From a checkpoint of a small mixture-of-experts model trained on Wikipedia: 95.9M parameters.
Below are experts of layer 3 (counted from 0) of a mixture-of-experts language model. Rows are named router (the router's row for the expert), gate (a neuron's input weights, with its number), up (a neuron's input weights, with its number) and show model dimensions 192-255. Each number is 500 + 25 x the weight over its row's rms, rounded and kept within 0 to 999. Numbers have three digits each.
Before each expert's rows: a language model's description of what the expert responds to. This comes from a sample of Wikipedia text that the model never trained on.

# expert 27
What it handles: Relative pronouns who, which and that after a noun, plus infobox field words such as Country of origin, Association, Court.
router:466508513497486502489485448484499478510473449485546515530498486536529490475490479461510476515508481498504470498476520487529561489554517509516472506429535497513499490487488513519496490488545475
gate0:488485514513497463466485519528482525491498497540457526480449522490481477527468499446482519443521523500536463505498486466460478468479488475518487525475499466487474489488463500507497466538473506
up0:510515491532503483503497521494522507489481487478538528511443497493499499487480470504500499461514514462505468518506484489471482507506456512477484513480468470489488509484507554461526460519500488
gate1:507482480529523523482517534503518497503507501526513505510460515512501515487471462519534462492517500481501509534545456495467510475485551520472546510544491478484487481476508507496482475513487475
up1:535492479525505548469489481529426516494476487492474524465499494508538526467473508481479467509468487489500459493538505495495539451482501478488542468516510543516506471495534501488481472510510517
gate2:506498517467495464482491546522495506485512497534509517513485462505490528519464511488464488473493468496492459526513530548468473499489474521509486514460525528514454513523525552449543510497474459
up2:521518530491519505470492516489530521521526483488513466534495501497486530443503482532503547503488514527506494539453525471518466541481544510501517532524493512482494529490453519503502496500529540
gate3:517536466527499491560495512540505504528461447501462470472497493485523508528467474530474503465534476496539514479511541492501514453542489516475500471521498501497461472543505498487464516511456482
up3:514477523486499478482480525474506478501513520508529514493526522529493489461529523477522490547477505513469501494514509517536516526490481471499558522459507552528561505493492516490537461477546524
gate4:518524512457519475545500508521503499542490527448482490526491517507479463505472535487486548497496511487469534496514515531503505520533517535461512501511491455504518514490491507493524540521481530
up4:516554488498505489501486498496507484493553500508492483458480477470475470522512490486503562509490499490469530495500481516472531524496458474518487488482496490478508505483517489501469493479497505
gate5:465519541522485465513519508531502480511525514507471482489465486501518485533542512470496480517488496499528531523495526459497522483496500480541522506497480489524496531545525499504440470525489487
up5:520490500484464518535489500537509458521491529522497513473394516518493538459468461523529465523525469522505517497495482497517521487482504509511466504523475526486506454497524524531507483472521477
gate6:499508466499482527537554491458495511493477497526520496495506507544489479554507537488481433509454515506516533525510444492470502496493486509472485528494467485476548449456504464496487523510547519
up6:521472469501451512531517507493510497452496501512474494534500527520497469515512524519489469510461521513496482537557496516477481514481482502489504507493482486483498455473457502513482528512542510
gate7:481541493512528492505494498510493508527472491501492477493479499457471484509530506516509492549532495506503496547497542536508514531526465493504504474514491499481464517472519466466457465488535459
up7:489494546498491517511491504542530508505519534505492488511482534515496491529535454539490514447478495489457472507503475495513487537522497520446462464511497505467487476519493509519487524488524496
gate8:494471489531524443531478522456510522518482498470501503492580533483505510513506498481517514523515486489474500512482487481484493480505483506515442468524499494482498498519511514449507491515472455
up8:505499542538488431508516519470488453474497492506483555530551512505521474510564484493507543503520450461411489484513486488479537468477476486473477496518497486520562534527497468490528543480511476
gate9:455525471516485512490516510480504487483502482495476510515485519481504469521484511480477486509487534434493519544512489495441516481485502491517525502500503499488498501556487527466509510501528495
up9:503483467455470472456508505489516488528519469546479508494464503496509506504482529449484487552441533469476483511506514493481500467474485489560523502481467493478519504534509551485468526476523484
gate10:540524540492488548467506507446537470501496503494519471487512535519488495483533520511534479490499523497475524534518473495498482491493541520498505507489501507536476483473474522544477487502497509
up10:460551533513447519472511505526466508504517539513525468505455538526497512532487476531503515465511527477536477503498468535474516470533492482498497494538499486480527496478533451501477500492479483
gate11:505488517532454451483513474550461520562499471462518497484493533476507496449470525510471464492498461498557480477488500520517502465513517536466513519530476470474458507519515498520472479506534486
up11:514497458431540531544500494486531499512517512496533562511501500532506448494495489512514487524535503487482524498478551470465548445506473555499511548503516500461514497525502529510490493534494511
gate12:493449483481493464528491527520469506483488532521500484481495485528513530488542510490490518481457479510507499435527456503501533496534496514495527520498474521527507500495457493522493530437494489
up12:522495493513516501432472453520520487518513488476471490515501464506455517508487496525462494494513500510493473520510515480548473490488540540521510511511528480446493488519494465495523456487520510
gate13:532521490501500477491456520506537508485482572533492532569476494501437469507513497530512484533502525500550510556524535502439445491450484531440499486484464543520542518466499483526504476534498484
up13:502530494451492493490516517473516515508510480520533516480530478499493474472513505525486519540536518481492458496478489472484481549538520534565512528551472487523495501529485514534501515478519511
gate14:507476472476474497520469520498534538540479539481491537524498490510592455512472512487535504527481480484462481442468521516524487515463491488478451490509511474495501515516540522515504488518487524
up14:480516522528525484475477511506452529457479511505506492514496492481466501505522460481486509490553489488501505517538475512516515520489482547514538491532416523497470518450490437516494514475489496
gate15:495473486511471511508540501526485477484498506512527470556484533479505558501494474505514499466471486513462495494508502509526452501457502503456487523471554512500500542476493501477567514541451488
up15:507536524496470475500473534501527506483445503498529497468475483546532466482521496491497479494464494484501445445445477496490538508483476510473504474500508518453562488513514452513500529479528535
gate16:526478483512460505497466504486516507507487504478494506532535496495510532455478480499524481483489537531540502500522489489529502529523496507454545481518462506527504525508475542504466499504535527
up16:479492507488491455540481549473463472531505449465488473524519521553486504494500502517447490444469493522498477475513509488506480515532465511516500528502484489474501494483483459551531480450498471
gate17:497552497539446531492489501515451495491495492560490479497502495499460496469497514493485468473516514488513500490509536550502514478501505479539519478452536504501513462490470485500504496517480469
up17:479512462490453538517482502460467528519473519534494485532525518486496484456512486503501458488502521496467490457482529531501549492522519515523521522484482502480490483511520489504508480546437460
gate18:551514486559484519522484482497518503510523561484470503550533477509517502470497540480533485467507527469462459501554512525513464512465474448431541503485501508501520482488523516497497483470479532
up18:515504470501466517478494480506518486508501509523470462504444495497532527510490543474497504468480524522459475505473552513521462496491515453471468525493567499506511519531521530537552489520491502
gate19:490477508530533502492524475506483504467506496463546486512470493496443481500503524486530490516499492452492526485528474530475529536510518503508540523466457495519507486502499519514484558515481496
up19:520502476490534460490492541466507513520503516460478497507497468515577462525482470502528493502537492514520507446539483489533500494454551484496508447529509491498523489467504463455494547491483463
gate20:532466505528498521484482483511485447512467487506536522478451438500495476503471503459483501493538488479528529467511496495473510522467519510496509460530479489501541502513540505520529485465467496
up20:457486469480510465504515534507519571473500519495475501469503494506483513490509501511511475507486504497495508538494478509528510482523472467493497541475522510536444463475488506507490502538549493
gate21:494485535504515524492524506500505535478515487502493538499484493509505462504538546497515507551503474509494462456556532492493528540506491483521472488481495517510480514497575483539527453499592545
up21:488485484494478521508476496518502496497521512525476509511503518522517488483500503517478470481450504490528502479516503508486526484483520489471460505504514492549492494513524502478472506489506511
gate22:526475507488495460446460522509461497486493540496484501514494460472469547486481520466488479512515495545513508479546477550463531473481468480521513488538493499513494484487539508493489527519479488
up22:483480490483456497490513491508517481528463478533490470471528510496542460508476488466506514466488504500472452496475515544523488486511506493520533488473533545502494508494455506503543492529508494
gate23:533496510505468523484477489504465461509457538498518504451525478517528533478485486503545499500500543504499509516525521489481528482530524501508506489526526492466527451514506483485526494451467476
up23:489496513522467529468485506501438503471482513483464486518476453499518512528490509510520501503558516507465531509517501485485504487520466437529507487494524530493490511521504494497546473497488438
gate24:439513506515480469498479495488500523498544498525502471468468487517500436524532556481472520544482467501499504510492518478515496562508473525491500521451532502494489511500498473476531523531500474
up24:480525525523519479495512499501501481513557481517508453457472516528481467525554528465474503529469538513521501516461532524530531565488488514523475519463516492513501520494499465492478503491530518
gate25:487480471481521476499469483511547559522495516492502473528472489533510483495491503478501532523439478505533518507456517462469470519457507502525526529473527508491531500523493549506461495525468491
up25:499472487512433523517526495553514455525497497526512503479494508473525483563477494455512427509508522469449524526518495516509509467488504529506496530507464451491499486528513481530495492515494491
gate26:471525497509503503495539502475535493504523558520512515505486507529467492517552506543485450520483466532509536511533501517509467481545483461526537502463478522524485472500479437509556530511527460
up26:502520449510490512529504500498539519523487501522492533465521513550526504517494464528488488487524547493452548531495510434469518477556525522508461486501500443502474497521467534512491554504530552
gate27:492551522513486468520519481502502555518456478517484568457494510474524492493510477487478509523500488527522530486482505497513503479509488497543450490489494504469500527540497501549517537503513526
up27:530497458510511541527503528460504463475531531495540490490500507525468503479530530531488507515486497488484529504517505493471483519481526533477524526494482501487515479461464482502491476519481468
gate28:482493522513470511470502481499489499489480485504517455496537546516511516484517460536454488502503528509512533510528487469540453524486467459496498475486484505512502502507485522514503503512494507
up28:462448490508456494462489525517468527487498457495524508485558525493533534514513506520518472469512519486511509530492478475532500509474467477501474438479490477518493514510538471516496503519495526
gate29:455488523485513507530504525500482481499480507491454498482477517478446517483554492513459500526476516518445544496535496482511506469508565502472471482504473475540540504475470504524464517509486452
up29:487536494493509491493492489516512496531521539471522493477488459495533473530479527496529531513516494500536492463462516540481552503507458517483531519501534516482470482512494472510497538527508533
gate30:474507473497484529511524495533585484471489486521527467504569514458485508491501455494524492507470491490504504454493522470488481510513505452511472471472504521484526546514510532479513573532521502
up30:525451513542510452475481503463434499506510548521488485481474473526484482507526491493465516506513466505479497503505484524521497512509457529527519513546498488491482438500532479489532498483499481
gate31:509487483484565551502520443431511542530520480503531524488505513503477479460518494509529561520540492500522502513505515502531457499509522524519524497498503524458460527522479460552514472536533504
up31:513524521499545517471489468477488487532481485510499499489506503498518486540495488507517523505501517498549516507457476510520498510492542520495557456492459551490499505483541467492558488527471493
gate32:488508513497502497521498555506556547516523515489526475469504502471482523506495496519528514514445486570441514536488496472489488523511478504492481513536480480518560482511541492517532498504543547
up32:483509490470507513474506525524505498508498537485505488505439508517514490478468489529481507548438468517504521548515528503487517526463450541538473505525491509499537485503523520464479517498459536
gate33:504475512443497553538496473493495476540500468495484503502548523529464491485508466511494448483471491498474498495503518464531495495485502514535494538497481509490514475523532495530544502476471521
up33:504527469544498500463517517520510490506500509523527518525478467484498491530494540502504516516511479493509510493518516476477516496488495510501504481487518518494518495503472483453489515469507497
gate34:493462483459483531517514458497512496497486462533492502498486522504483501507486506491528476506469520483524480546490540482485506531526496514490474513446522473513462514487526498481488489486513521
up34:509478494478486511522528443497503448480496483525527478489499496514527497493486503490483508493467523471517506516490519457509497541481501518470477532476545478503510513477520502491471459511499528
gate35:485476472504525492508524511543509479504509518464486501515537465522488517510543496506536506502489468524553495483509468500474455507497487437469509526463538492507485496473478529484480515488506476
up35:508469446487545500528501484526521478478528519490501521508557495489498499483528488455517523524493476538523490527489472489492472488530490489488515544491558489459491467505456491470490508473500471
gate36:491502487495489486466495502490460517517518519515454505491533469471532487531492496498480483559520496543504465522510532500491507495521472504564488519454516511470447502534491458486538500517465515
up36:506493477503496499543491511547513502484495526506518495482526538493527493496502479525501467470520510469494514482532500474523502530516524508473498498554488496490513479459523537507483497482479492
gate37:517517542508484455507483536489517515527527490502509475532538477516528527492480487506473506545501475461488503477462513542455493480522486521505512484480562506448471461456516507510506489487522479
up37:496534566552487441505495506497491535486550509502506510528508509499499497505453497477476512531516512462481510513463479507482429477536507485456462464510528506494497504499503521523527506491509530
gate38:495501536471474487508506512485534537465493471512540508466498503492484518451503491512500486488507508473498554484511530531499487525474527477488528489470468480475494514471509503514520526492535520
up38:488494534483474521492485527526487505483496498523517553497472492533485492436519469507470484448483470466511513518494531513521495508469552478520534480489503510484506492499506510512542555478551498
gate39:444512541562543525493517546480476492517492466462476483564498455497467472561565466504525500463497480487504490509507453466530469481490495424458495504492499499499516493498527456494513461501471474
up39:518505506520532484531525491531543505507471493528519509460489512519514496511480492466481551473511440482501497499459519520529487508484492539494476512529576497506494520489527533459499514466529515
gate40:495527487489482518500468516507513446505464503495484498470518493511501497507491452481457487465538478490486525487476532521497487508497518464494495487523486476494502497480483481512521561516510505
up40:521481512504536498506535510511461555501536507515506503520471525476499487496532565501567522512503539487545457552515453452497493475488511481482473544481510505521530502506504541491477461513509492
gate41:509458496532504532556543497491501470496514515518484510479548530490535482508509469497485496528491522483497533496493504487488518517454504498495492474524529455502532501465499456499448502530480511
up41:429501473535530514503480501512511482514497503486484504486511485478506488486526473515479507519471498460488505516515472496478479534485481472522508476528515484473512483509475501460481519487483507
gate42:517487493568483520466527548527462502513519496553498498509549518480512488456524501518530496541499557487503466504462517501512522497507525482449523504502477484517456513466494456536440480513498528
up42:485497505489547491537505485460541488507498513466518498467490477537488508507493506477478474450499486434518483492516494479516470514512492503486479459520547498478546486570511542498537494468518454
gate43:479518441522494487519545550475525484531489482487477448484512508497490497491502502508507530460475522457475453478520486507466519520513485508506490484479529475489515537523516517528521497454484491
up43:475523447525501501470538481495458523515513491498488488532501503522533510500450462482512517485480496519523518537533474560535529464510492440439477485527504515475533512483489499520504467481499493
gate44:520519477495533500503482518517490511512511501490503511486458470500486512538502529487488466498516509498505568521528442527511456493491565481476523501522454516565532519497501495551485475515490480
up44:522496485525493488478531473526447470514486489475518485518467469516489481492502517487465473480521525463501521517492447535500458500446527485487535462503473504527515495465424501538480520521540510
gate45:476470486526502544484494490481486441515495450518508531481531484506508508457507460521490531512548488494530520493510441482505511515538507472484540511510480465479523510514485541496542518490515503
up45:459471484549496517463486492465491431515502456470475503483493491510537492491522452520486541527522476503514513491513446483524528484553457468479525508479497471473528504479464521494534507495532497
gate46:536504542516496523422530533488497494505544523493485482547493477483496518493499535512539481511498517474470490522472474498520468492471490490467488502500507505538485472487519469499480499520519529
up46:509477519484491438455493513499504490482491515538478523505471484528486513517466450472491501527535563524485463488499495522486473495490489500459496488528439509532508473494479492528470523509543511
gate47:485516536539556480518494488474505518562532453487477522536509505481478474505521530514519515514484495527526470553501467550476450490505536516531515538488510465517494498503461531526478460514476497
up47:547478509462478507447511517552485519469453511512526521508526464494524547462526487502494466494490520501523518472496490443518503503532452497504496467515464524505504544514530453489505508518524519
gate48:475512479465508532517502513511515507509496511493515522496499542506515518447498504515509498507490488519497520475513437508503512529512462491504484489499463516533516504509522512530495500492478493
up48:516502501505524473438500472510483484462444507504512488505524526496478505467497531511529533497493483547522510514480534484453508491528518505492474506550497503498488510509523538505545511471509525
gate49:470514498525520495509482482507460487517515494456520513469521540435505497493487479543493506519471524463540508468521502480471510493502512490539517455517499530510482521536504475498563464506491481
up49:518471526477500483498458476545509510494512523558506498562535485528509515490503498512491477541509508510495473523496493505538512534505518500494491485520481481466543472533524538521505553457500552
gate50:514520517454455485511548520457509487529452508508514507504493564493561498478481494489497465457493508469457493470487478492494511493477466489495490534532449468471433523502561519495477477516496482
up50:496516515484496514500541488493496495525503479447510508539508514495529519464484514486516505469456529516467464502490483533464493487533493488485506510433498485460478527514553488512454468518449484
gate51:516472496516494515469497521494475507500502480495502478498508503463420487528528519438502497495512526522487486536504525495513484489466477511503526544477524499526503499538508480472497488484504496
up51:505483518514534488515525472523484495508487522495477520472547496508509501494465501488504508482482504550540486510524474522517520509531501543497510479490524502506526482453480497488454478471506475
gate52:470495500521513508507500534506491549452487500465464518535486542489461514478498516511487504508501503538538518545480513485522494519443476471508502495506455432545476483512488499533499494539520504
up52:537500497455470489483489488472495475508513512478482493520511479430479517514537447463462518499496504484515501478536467521490487497545501511552501473492523520453508515527494485480484546544500458
gate53:532454538504486477479471485548475489496506489516476502476471492461543473537467450509459512452513563501508437472475570534545507512510489513515505500512541493483497510481477452511472505521518538
up53:510493514481485472494475475552525470492538476499484465461475519479499512478495473476444512469497531491471459468459489483529481525502510507519530510503507493481509495503487508538450547480493536
gate54:539494503504527481502484515533472515498503526497453522503538518476533488482534484456502535523531490519467542470500533499544509507521503495474514466500472494533495441524493478508516492477522508
up54:485493507530517478492514507491480487508495475480460476511507472475482508510533474522518512508440487476479487518555518495508475478534479496528553536508472509423505499491509503476475477460526490
gate55:505491541474504496488526471496485548543538506544494514532538493515533469452460486499484479520508478517493541498526527509494498519504488496477529516462515490524472488490466493522476516489484504
up55:482486532502503503501511487506521480517510467457540475467450538438495497528497473500502487477479509475523519479421539507495490520523529501508498490513524485490500510514519482531514538517504492
gate56:531536524476489516517475497560496514512497489514509490511466456497517507464477504478484532509492513506457490480483537475515455497488548516500482503464458492503525464507442476503528514505514500
up56:466470447524527470481518510477488504471479498479494503514515565523475533540519488538496528506512458519515498486494472492482544499529467490479517520498514520514491564488541541451491455482483512
gate57:458491479510510495492543532467475472518486503523538498543486508542451490495476498496542490484521501490468550490559519506477525485468473506492516486512487546489488474466491534505507507502481466
up57:552455462518466503494524512490490492505552508553494445529519460540523497482470482508545496539455484486449485435506495502500506528524505540539516536493501592493468452483507556550498546465474504
gate58:518484495496531468495476498508481495518474515476531487490530471493489519462495494501529529487465511519512503485489572501514485493518497525515516512490523507461494518474481477463499506451461489
up58:529486488512497461482480503498440519508464510494500495508480451472527499462509505470526522505517474559502487476501563543504480520500497507520535509481503522479477505507446465481464516448461499
gate59:490482506495478470557513493490507475505510483492474537494531531509488522510496503473485528449428505498502550523486542475468498487516488479517464491498493513468523472532518523480511489501475522
up59:478524473483443510521520500522526484491472525493487536469497503490465519521471493453510478481472512506481545562522468499472476534522488480533503500531464483483536516494537512474477467481487482
gate60:479487529485478506468505490495493529496504491509507487492509519482488506541496538491532520495484492514516504546477493519500415457503496477485486488508519493534476482507481532525527499471512548
up60:528525515522539488539511475560507510504512486500481538486454522479564520454494465507487499479503514495506480505498493488470496484481496489495474476496496500507494514490476552522476495491514484
gate61:542530488538533523523488493503500504438493474506499470473530508453504476500467513539489458454522496506550495542481504471472505445474459521549469509504541479516480477593506550492496483502521502
up61:513514486529537509492543494539525493457495465538491494443492544457557475523456512511478477509532523492534504489500497477505492462468507510532500484522529484535462501558504466486497501513511502
gate62:458511469437475473502450521504507496495492519490492537496497524508504497511477536487441510507501452508470500519507531488516481521493489481519538539524468535500474486476547495487490486487524500
up62:510519490540508498527539459484542490494493480485492504502470497536527496495545487522498524506454493443488481501487543485539533472506483505495528504462555493521473466514525525486486473492477529
gate63:501508483566451468479493542518510537479508503510487471544475515569506522477510522518476481558496461571513520510533500521508489497459477487526490489527497491489518513492482523534528541531535522
up63:527486499528500477490499506507517510461494510504509512538508507487519513523503483477532468537495498495544533540517496483517520506477479509496492498488518522505501524496485478466462546528486494